config = dict(
    num_hidden_layers=14,
    hidden_size=128,
    n_experts=256,
    experts_per_token=4,
    d_expert=96,
    d_shared_expert=0,
    hidden_act='gelu',
    moe_layers=[1, 3, 5, 7, 9, 11, 13],
    router_score='softmax',
    normalize_top_k=False,
    routed_scale=18.5,
    balance_loss=0.0103,
    balance_bias=False,
    init_std_router=0.0111,
    lr_router=0.00145,
    vocab_size=4096,
    norm='layernorm',
    norm_eps=1e-06,
    tie_word_embeddings=False,
    optimizer='adam_variant',
    learning_rate=0.00221,
    beta1=0.9,
    max_grad_norm=0.5,
    batch_tokens=131072,
    max_seq_len=256,
    train_tokens=673400000,
    max_steps=5138,
    dataset='wikipedia_en',
)
Below are experts of layer 5 (counted from 0) of a mixture-of-experts language model. Rows are named up (a neuron's input weights, with its number), down (a neuron's output weights, with its number) and show model dimensions 0-127. Each number is 128 + 24 x the weight over its row's rms, rounded and kept within 0 to 255. Numbers have three digits each.
Before each expert's rows: a language model's description of what the expert responds to. This comes from a sample of Wikipedia text that the model never trained on.

# expert 8
It responds to: Middle consonant-cluster pieces inside Latinate words such as nonetheless, voting, protect, dictatorship, and stems like jud, determ, respons.
up0:134113164162126122130145111154132144137129176129141136115166088146103099116144114144118116131135087145113124194140109156099150125155146123108102108127120129108100114138140168114181085116119121111083090146109147090156143120136140159126107159136154148109119114134135087174121172113114107131096123128135105113116098147103086119122129128104078156136113086100179130115129126124138082190153
down0:156120121097098117115117137135152123125126098142094145156108131097143112182160184099105145158142154109129102147066157117111130141119124082099166072096090145088133148107122132142122143114145123138104101120205130123152141138098125130101123135142184142127100142141158113131121144104097095129145145114134078164127139128154135144129135134121124133113117115168171137141101100095124173136137

# expert 30
It responds to: Opening parentheses, quotation marks and square brackets placed before titles, years or translations, such as (2015–, "Top Secret", [[.
up17:089126091126129131131118133096122085137126117151108130117097117115138110148121156125125121099186134158138114111137115143105115142143144182120106121104126159124136117127094153140115120123207123122106146117116131129076133109109161112158158135146151126099087112106127164117173127118101148124135087177104146114119111111148150121134193111140150095103126136156140096103166143078116179171108
down17:113141116097086097137117123164137136129119155166107178159153119108192093177098101141131122156162172121111129151095151126096100122116118152146160150156123153099164148125122103106145118122129084115140118150108148130113113126117160098102149094153104100103162125171088140117142128118111147120148098133126138108131126182197132104162140125124110137139118133104109128116119095095116113107089

# expert 17
It responds to: Modifiers and pronouns following the, that or a comma, such as first, more, this, which, following, two, other, new.
up0:110140131103149109142128126125117148098134101135129179139108110143098120093111202115092124137103132180126154127145068123132115133120147162186150125159126122174176114161110112133124110174130101151111126153072102111159134094114131149189123130113113097113151117080069124127139118111132127134153108124118129141157109125123126125113116155105129109142166131103147104121141122129122178133152
down0:126111157127147118110122139167164163115138102143131112151116155133096095147099154150131054097153143124162160134181110129138121179125162154122079189123110128113127145092104155129140139120117132123121143161118115113138094169108125110128120109095111124144157101123166131095134148107130164148124154147160116098145162152135099143132145105103117086092094132129103148136084169098121103111134

# expert 29
It responds to: First tokens of cells in pipe-delimited tables, including pipes, digits, sport names, languages, countries and MPC in asteroid listings.
up0:125127133127139143136170153161109132145094158152102112155153105093120160152130142107156165149135129140095116151127128169184147105143117106097121145152154103107137107142103147169144130132125118114157136146103112126161169112137119083064117112132156111125159129124154131127168121138134078175094137133124114097149113106117147167150099121132108093102154120157205129165132109106125118118097
down0:088144114126179135146107141137127138118155135125106108146143132110097121158137095124097185109113123127142114180117132151118158121150151154120090108087199151155147122140100126152116143073107113129096111141146138117132142158125133122127175149115159159100163103123077148132121186106145111118122102112092089102106116118117162114131119154106141141147088132180118096099121107119147151148119

# expert 60
It responds to: Inner letter pieces of place names and codes, especially after I, such as I-ow-a, Yok-oh-ama, I-S-BN.
up0:130112098111116163068120165117120127127132102124148135133167091127153150136123166141136102130141157128127165128116161093097095107136129160117140092131106108079128120157146133141170107105064152109124131128127107124130143090156141129135135106142191139088144125139143093164148111068142138138155120155136156167152138148146119134126081184105130121130116101128150147165110093129136144134084
down0:151094127158124119141127137114103183080086146186097138142108109138105137103148122128101138136121102132146117073115115143104124122134088104153135165143143121136117116096130134090139144132120153160101073109149147118122105161127125087143128175136106160123137145139131146159090111158114167129164112132125132102126098155122137168154184096131123098124145151119115094078170097114143145131165

# expert 37
It responds to: Consonant pieces such as c, b, g, sh within surnames and rarer words: Bian-c-ardi, Bab-c-ock, Bou-c-icault, Mer-c-ado, car-b-on.
up0:128093150081081136111142178134134093158151101120109146148140098171137071112114159141139111100121130131139128130146096132131108144170139186136133096121130121144084139157149109185101143144169124101125113107120159137119156095120147121146101132090134157142168148131114126143109135100122126140187119093100170122126108108152134100129132123098117146093107128103127068144112132126134082144129
down0:136131128134163107115111102124124159126101086114172113157068172129100082190164134165168131101157160135150131106144150125153085143119130147157136119122109161158102086077119088146110143133132118132111084123115130115104151112142112151100135102136142130145147119126073183114114154125124107141153157135148115156129137101166106116139103154114154111078118140119154127096121135127136111125151

# expert 63
It responds to: Suffixes closing derived words, especially participles like -ated, -ected, -osed, -ended, plus -ible, -ation, -ment.
up0:061104115142123116133154120160125135158101152133132107140120140135098128115145092132085117125152128094160151137137146135129130148118116117116112139119129122108148122139139104086185147085142143149141119113151120174192093135157147122129109064121102096092136167061149116141183137137115085105108100141133144146126105114131148157138121152143134157116169142099100115119153154166114156142132
down0:154109120141140143129114133124099111153085111124137156107136118137141149128115156108146133148108164125137125138124134102144156070114147124146143143143118166131137154123092114136071119123114131098110162165179071093078125122098096113139138150170141145142169120136151121156120145117164115160135160132087159093086151129115092143097097124136113080150122124084182107127130091139165141147113

# expert 45
It responds to: Final pieces of surnames and place names in tables and lists, such as Whitl-ock, Kaltz, -ski, -inson, Harv-ard.
up0:125141133123128126152092090114106166121135099134110106111145158151106143120146131092120085134167141157123173141112103171131153124129120123128137119142125149139122119133112167110143146109124120140095109141153175091117110121151140144182125124094160114174079104103078159134091101117099154183115112136090117136149075138106125165144147160077158157144143137154137095128153141121145167121148
down0:131170141111129150138118163141150124129122089080162147144138101107131145182144103161141154136132130110106126169106101147127122107170139133081100132116120143148131143135162100115124120149136162145119146138139160176083105136126161122114093080131109166149129144168138086093129167093158109083131085122117118163125120098084142138133130131128106145123105143130094132158121065130152089136112

# expert 58
It responds to: Nouns and verbs about films, albums, songs and performances after the or a, such as album track, film, performance art, episode, composer.
up7:141116133164101142124125149156109110114079121128077140125115096124142148147120129152093069135097138130092154110123125110183187118118117144083114112159101121114076158114171146127130151144120146128151124160102124094101100117173116131104177149124100102125117144131150120104149184132119113129151100146140123134129121118159140093112054163160117129137111110111120117135124130114173133145134
down7:092082131165117112119112131155128122128115145133120100084175145119105098111111132108201133081135107095143162142127111126154116130134087145087130110138145136124140136149113094128138117102158113106109096099104147137137106093119133143135153134181141145104186101152141109145144142123180177145146161139154131153138146185138115139078146102145110077117111123112154119131137110148099113128143

# expert 44
It responds to: Commas closing a noun phrase before appositives or clauses, as in his brother, Vernon or an American artist, author, sometimes semicolons.
up0:104150154142143151137120162110154116147145147112129097129050143111136136156097162079132118139157114174113118111137173135103164155144111142109113147103172155098153135149133106112113104099156141093116182101172095155131108123119134112125175125124151152120129140117092169104166182134083129104114119150132086123141136084164120149093149114134131146105130134129131140124118104128103109133120
down0:160110094094113123107096116107086127117142128107162131144092117159147103162150136131115105139142125126136161110113132126152123106085134111121162192158107156139179127139169190099124084119118099122156130101142134080152144073141115144105159135133151142141100136153153138123138082131119105148105166121149109122169175157132120109158121090130100121102129162124104131111119126087137126095122

# expert 54
It responds to: First letters or digits at the start of table cells, list items or new sections, such as D-orothy, 1-3 Sep, and breaks before headers.
up0:174090160130154153181108075142134141096141152123076112134134116092124113161147092147176102167153108137157127101115108154150139123164081142116118125157131111145097132129132118129138135132116094151112136123099114145189179141094096071129167116132139128129117113146133138116115165135112150150124128131140072132140105115127090156129094132114088087118106117091150127136143141142127140157138
down0:147092123131121128098117155181134155110145133151096145148117120125153172145100137152138169134144079085118153128097109135155136098162143125137118157120094100178138102127118100161131132132105081107114133154149117150132106148128107104095158159188125153140106103092134131107107187133104122160120116096111110151130108143116136183125111078144103105102134091107110131137105156136115155157138

# expert 19
It responds to: First digits after a colon, dash or parenthesis in times, coordinates and table cells, like 1:10, 00:30, (43.9), plus some capitalised name starts.
up0:111096120112151124125139145145123090119118142124103164087129124115104093141103136121149147137103131091103118103154168132134101168148145113130113103095104113136165139163153101158136098136121126111146114153120118166177183125106097140121137149152086148070134098108070140138113134152154127163118191126111091071134107121122086132110153131141110147160131128095110116111127127104131179138140
down0:145102127107101126113105091113096107105152136123132181134098172108149137125107160106119132188097157142130109121141115174157115121146130105091125140149118148121208114074149152133139139150109097140081127138157140138120170121160109138117175129136121108162118135094143106157121122108154135166103119104108129108123132169146172116139071106109148113093119112123140113086146128140130131128157

# expert 61
It responds to: Suffixes ending words, mostly adverbs and adjectives: -ively, -ically, -ly, -able, -ing, -ed, as in definitively, effectively, downloadable.
up0:120143093122141140129160131125124127091105142145113100102126111102139138073088169141142128143093132097120111089141143098118148108130147154107134164115160133158127127116128144152142139133169115130092106113141083141131133162159145129124114130095160116100109095172099110130181117174136170135105088145084149103118175149091115139102137174137099152114131153153072144119162121151158152133141
down0:142172125137166169129107108160127147147138165162098104122101128115169136125121079087138128136138145077122099144143155120146117106151082113152147149152139143103131123105160194147123128058133115146136138154106091133176133157101110095110137131105109132112147087103113121116145143086105127140128080130126133075179121110130160104120122151160111127118132107119145116140144137119136118169148

# expert 10
It responds to: Prepositions, mostly of, in and for, inside titles and names of institutions, degrees and orders, as in Doctor of Philosophy or Order of the Polar Star.
up0:114149143111120126130147141110112104088151073127084134141143137114126131155119116085132111134106186111124173119104120133101146158109137152133164113128154172118145130114090093097120144147117112116145116124118133119130148085128168098116170120129166103104130090092081141128119153119100142151145101139149101136163152095124115067112134161169175159132142171104133136128118084168096140138127
down0:105091136145134100084149164147161142068152131141166098115103150144085093130138170174122107154108063142159119102137131138163103107127152150127101171128138130112105108133130155183105141137129113140159117147119126101141134152104111127154151185148109127115116131147120118099103107094115160117136177088102146135134134159115128154138111113131111112129109099106100126148082158096132125104128

# expert 7
It responds to: Prepositions and infinitive to after verbs or venue names, especially to, at, in, until, during: attended at, passed to, Center at.
up0:130132129101108152110149133113122129143098125076123122115161078166152130139095120128133132128066117106144127149096153153094109142090114164123128148149168142145152161126084105114196078135092147088148131130102150137098184112109116106142163117145136128105164156132151115162123114105162163129108147141144126106161142143117141119137137148112128172124128140139147074116107101111120083139138
down0:127161108107164150175106131163101147109132112136117117139108142089126106160102134130113150102080126144102159156148071152099155133145125117152169099127128158124116125114155119105161089117129135149094127076124144148132089127128184112084124131151155134161123068123144090161123146155148141137121086173106145144112108129079113113124160110118174115123129111100128163133132153145118144121109

# expert 4
It responds to: Word-final or mid-word pieces such as ed, f, ing, ow after a stem (Towed, widowed, rifle, swallow), plus stray bytes of Thai script and symbols like £.
up0:125149118117109095146139161139114107055132193159149125098124155074144126139123143131124131144134177185133127102116130112163086126165115126120112095113099150110119126153160113137115102144143134107162132169127144102126133109127121139146110130122150125123185119097112089118154115112084144124125125137119130095091146169071150136122153095114105108154150095099129158157092152156137146133140
down0:150115122146152138135116126119123082126133158159145170116120113112125163061141116118124095113116125156135119145098084159154091127125113132147130159132157174161074147120156104139137156106144145091116092184072121125116110139168141099117135146131122119107144178123166135161124127154142135113117118120109141128116142102135133126148093100130099092139200120118112132104134140068100130149123

# expert 23
It responds to: Articles and quantifiers starting a noun phrase after commas, periods or conjunctions: the, The, most, many, some, their, these, both.
up0:098109168126144126099127084163135118132095128138074180156118084111140127097146125122115160181095097166150112103115094142143126128128170159157176144138148128140145100151124125115125103116154095097081159148098073121132089136111098129172147141165110121136140113111136166120147110136116162146108092130117150124143114138135126139108126116124112068145146120158135147136148167123086119126120
down0:151107154146142100096131144142179191146149109123139162153117071138118103150110193150084134100098102134148116124168111123144150132139168127126123094144129114102096098115078173145148146107117141096151164137100130142114083151134157150107128119120132118129126137124129145137143138104125130132091095132113140107091155089134116088131139120108155156115157121122139155129099134072177116114141

# expert 46
It responds to: Inner word pieces of longer or technical words, followed by endings like ed or ical, as in evangelist, observers, diligence, Peptostreptococcus.
up0:128109171148158148128123113128093157130089091134109128143134118087156093149103131130113118130113176113151117124122113174122127104112102083124177122090139132090126130154164105091155121105107126129139134106124159083159139103169098102127122132118151160132140150154109092109142113168154114119121112200170129129110097133109150134147133162088157102091127100142150126119144161116139178111144
down0:137120131121084097118120128105150105114103172167111117098101121137145197149115156089141132097100125111140141134097117112139125184139128166179108140152092097163140109110116097127090137120132135116145138124098159136111095178169146156138118173119115113135084137114117131127146110130142164122125167124109144121141137155178127117094154146130152105098125122127163112130149139051114123118112

# expert 21
It responds to: Word-initial consonant pieces like sh, sp, bl, w, plus coordinate degree signs and numbers, as in lighthouse, shrines, wounded.
up17:134102126162158154126147087131094171138147129125126153122128098122112155126112100129187124059147106101146123172142078178110073137134101118138128117134090139109042138135119139113124130141128109133171144134145115118106084148129128117109103163114106115116095179166144129128149100138131136159173147144130126103131119145150107126148125117120124125135114148126123104153155172168120103125129
down17:145113125117120069127119111115173147120093148162113153150171123101081132109119129129148143153127142143133094113144175113121138142161119116143086129127185120127151137091097178108176155106138103166151176169141138116107139083083092135125135117129077098148136144157140106129096112134134150107108168131142143104126102089114102088122118136131122092122145157132114174123115128144127133123156

# expert 57
It responds to: Middle pieces of scientific and foreign words, such as Myc-ob-acterium, cer-am-ics, Chrom-at-ography, Olymp, Argent.
up0:077106154157100087177133097163119163148094138116128107153134165075137167108155131145118113121109141092165157117140125130088113108151140149134149120117085131122114128116150142122137123135081118133151120136124124122150139175139110155124144166127156179100114196123143139084156095136149153101111098133118136156115129128097126120111157098152119129162093080120129104123103136162136093147131
down0:129118124114169143154118124115115144071108146186130086122157102129146124172095165117144146105172147107088146100134134149129130105097097128144148102152158125090116157130119110125123138116124147144118117136106131134119113099102148144158122104143147132101135067138133151105148088142105085128128170163155149126061117126140164121089141091099120144135137164121128179136125120121165090157153

# expert 62
It responds to: Root pieces after prefixes like con, rec, res and inter, as in recollection, resolve, conquered, connect, constitute.
up0:091134148121163141150171159150124124163142089083135114092125115144115116127162125140086134119099150152172133142116162143132109108165089086114093090122140100105144131131140105134116132117147135103080111134147156115131125129152142120074103170159152139147141113145125133152141085106111124142087146160145068118145114115170136104164099177116110166149128115115116098090155137125158127153136
down0:122136144113113133145104111120190141107141135112137083077115155099181137175121087155105140102187141106125127121146135114126122123121116157136157145103099124090158110102144181087144133144148098148130120109120148119135109121092110145154123179109094137153121067122153169141134123106158157150123095078138141113126112162134152103134113110131127170130139123103108149106132165116099136147099

# expert 50
It responds to: Word roots after prefixes such as un, re and under, as in unaffected, reaffirmed, regardless, undergarments, plus app, imp, frequ.
up0:087103162159124145111083123127105125151164135101126130130140091128140074143097091146100111144122113159156124136101121126084148125139122132127191091185112082150108093099125151126134177120143133130121118097121143133071093128119113124116152117127140148147151107133178108119150129097099165161140163110157101125161116126097155116183116138094118149146112108108162142126107127139137148143131
down0:148139105078161095145144133108083062136159164137088120121146113134133109149079096137103118133147120140101123114116128156123141171131132124144136179151117179128147121102099168093116083124097146191131109116098078143109156116131095119133130121151145148157098117125111134147086162120127168122145108120108128130154096125137117105155132156146137126152120115131180164114158113129108144138112

# expert 42
It responds to: Second pieces of split words and prepositions following them, such as Crit-ic, Am-ong, Var-ious, Mar-cos, plus of, from, about.
up0:137128152158124108153118094146106113136158144113112106091103075139152150098119054125108169157109145115126127121115132145100130161125108126140163127170158111158145123129092116109144116139116091156127149155072087145140125163117122143133117140081108139129153154120144083155153145115108138115110140162180130148132134084149149075127107124158073127136123091109148115139153153140132153147104
down0:126125091127127122113143116125098145128139152099075144159137111133123065106144146100113136143120121087180162099149136128086167176110154121147106159122163131105122155136119129118082143115128092103111141145162111161112149139091126146122150130139154163129159136151131135060101096112107105132117144135127108115103084150170118168108131147123139118114140115095133150134178180130094150140146

# expert 28
It responds to: Copulas, modals and function words right after a subject or list label, e.g. is, should, will, or, also; often in species lists (Synonyms, Genus).
up0:100076138142131081103122132118138102121134155152161145137108080094130121139100106128131080135134147132114178125112126142151139133108144080161178137123110149128149144170138124062088136127123121137131170149162121135096127149119087078174133093133148120147098077143116113107152134122118115151142154109122151092150101152153116123128152154114162116152093123164140119126099124109100164137104
down0:152113115145117134144124086139148119146158140194113116116079152156109154089120155142095107129113129091144089091165141106151115194121121164117140106109106140159128107084111185133135127133144119151143131110088114107141139112112091155123116134141087110112109118132145110145107164114138128149130125141158117132160183148097093155168123167135108113091105135094131152142099108112165131126152

# expert 31
It responds to: Middle syllables inside proper names, often Spanish, Portuguese, Indian or Arabic, in tables and lists: Guern-se-y, Mahar-ash-tra, Sant-ander, Fern-á-ndez.
up0:128108156155124128113159171118144089109136123160137151066148120145132081127103132113129127113140138135129130127139169110097099124154123141103123134147099162149136164129127138116130109082164125146140135085141132091083147085106094112171106105149143130119085137131147157140126138079089175102163116122131127103121109113090108125150158181155139110123144151133178174104113132094169118133129
down0:110139123108135111102108135141103115155106092122120090111090087154130085121134106156126109127098123139163082131108137119121093137128120150175141142122157116136142124163140111148124167099161186122109129119105124139139190186154124126139104183121107109126140093123127145170134115134118128108145126167165159161132121132133133135082143122101147110175142098101179087119128104131091146103104

# expert 39
It responds to: Table pipes, zeros, and field labels in sports, election and infobox data, such as Coordinates, Turnout, Attendance, Year-end.
up0:137117102125129142117151166128145134130110106092119118076157119121105122129121149112082111117124135123097160118149139157129104110149145146077125101157143130178176134127107144124118101146111100131174126134126153196111169148124098082140099157157151146075120112119157144083143155106143127123117123109169142136104110059142126166113115163113122121098129141144138132134128080108157145159135
down0:130158137106125113108121154178132101086125139119096146134136096104110113168086130127127116138145126180106135090145119166164086121202166146113112113122087123125140142128111160130127123085123089098139153101134133158154144152118170131105132113112085159100112096124120139162113168117134104159096136149112126108123176127109157149112144148139104133099103099181148127105150119148121132146094

# expert 34
It responds to: Opening quotation marks before titles or phrases, plus first pieces of words after a split-off letter or prefix, like d-op-amine, im-prisoned, mus-ical.
up0:101142140139117140063115140163121112131160102117109175097130113140135130075150147141139121089162138134137156145098157111101144142119148135150120055134129143148094109121099107109122146131147103138156112152115086112149127062109124126153151131114089148121172139136096133157106120105140160140132144116172148130126111150099142114165118142142092105158143108073128112108126130115113095166178
down0:164111142136160156156071152164091101119086153110109104132156198127165163146099142070160139173131183152082109102126127098159099132123138134112138125103121131153140148113134103095151123125133110118135153123106156086150108111112097112125136144115133106066140088111132132131126117152124150139121120122142163113108122120088118145160134139113135137120119127128158147140105127100126094181121

# expert 32
It responds to: Opening consonant pieces of ordinary nouns after the, a or a hyphen, such as l in liquid, r in rig, d in daily.
up17:105129089136133157133097136128117129148094131104128135167118148129139076115144143124168138152133124122159081106125156131139102157171117149121112109170102172155119139130143133051141122134118118161145133117078102136153140142117132121153051144109101109118091148122141127113141138127130119132103106184085123146149109171160127102122125153161144071127143125119113171106099108130120111136161
down17:164132140166093142144104134098142131112117157088097114153078139145147085151117148114163153114152097114160158116117083141131097129151147150098147109150112077115133151109140117170135094149145147128127128140115095138117109130129165147103175107113119142144145138096119101126138132141150056100126131153135155150146118121131187117097081103152133135137097161152110151120110097089171117130120

# expert 56
It responds to: The word of in list of, words like among, such, include, and dashes, numbers and pipes in sports statistics tables.
up0:135093163164105152125174169082149098128109138098146139112132110155177138138142133123133110113098133139134144095124117136099146100141142120122132108107125088198117153137112142100171159123071132130090083119118122125083097078130137105114148203120145145094130143141144135105140112094118149153134121127123126111129114144127130115153125159161135177143104093119144133170145101132106108147117
down0:119095096141068134098111139109137159119133144116102161155112093122122153117141157142079113109108149143180150125087130138053105129126167176136159160146138156139117125132126160117147108095143115073132125143127125136083135151148120120133174105135135156094127157099167100103142130160158116149138112121081124124106159149153144130148146119142135145081148162096106136136123124141119111103100

# expert 47
It responds to: Quantity nouns in demographic and statistical prose and tables: household size, population, age, income, makeup, time, years, percent signs.
up0:102148119141118146106116152106157146141114139120116131104139124112121168127108158179145131097145117089125100121133136134169140132074105116148114156159158171174142189112122158097120165132121106102154162131100159134122133115112108135161133139090089087091118097182120094149101080135132162160171145149130130118165145146122117137139137137108109120133093130119086137138078122106100140115116
down0:123127132149112136092111095128137171128139124134151099140120150111091124154132145119150127156129138136151117173129133097097119156126122129120131139125134123100115125138175160084126066150136134128083123089139135145138106190157134138078170109165101168151089113084154156128092117147107138140134162124097116149088133082124156109117100153123099116122127184156164167140106131121120095127103

# expert 25
It responds to: The articles a and an, plus one, any, another, each, every, after verbs or prepositions: reached an agreement, as a child.
up0:155078092110139095119105123114161087139130139134144178153149127100125113165138146121146070094110144152118148128134126128143136122129120091144151108152068098112140109158123191093110183150140120113160145119216137091121122144127107098086129139122155112117109143145105134120128120129143116152130134121103091131140094121163109125102149152152140127125128125152101124069140144127148114121141
down0:162139122173055115132094131131118143110115081121089170151134141141154159115129130146140102106122122160126086175130116096109131164106178139087095103158146145136118105103115135120144131098135107127120125111109166130124125128090102128116134092167117120101109139130185142142158192136124169106118142152134142131115131183106149133167134150110156091138113109121111136098102106104151116134143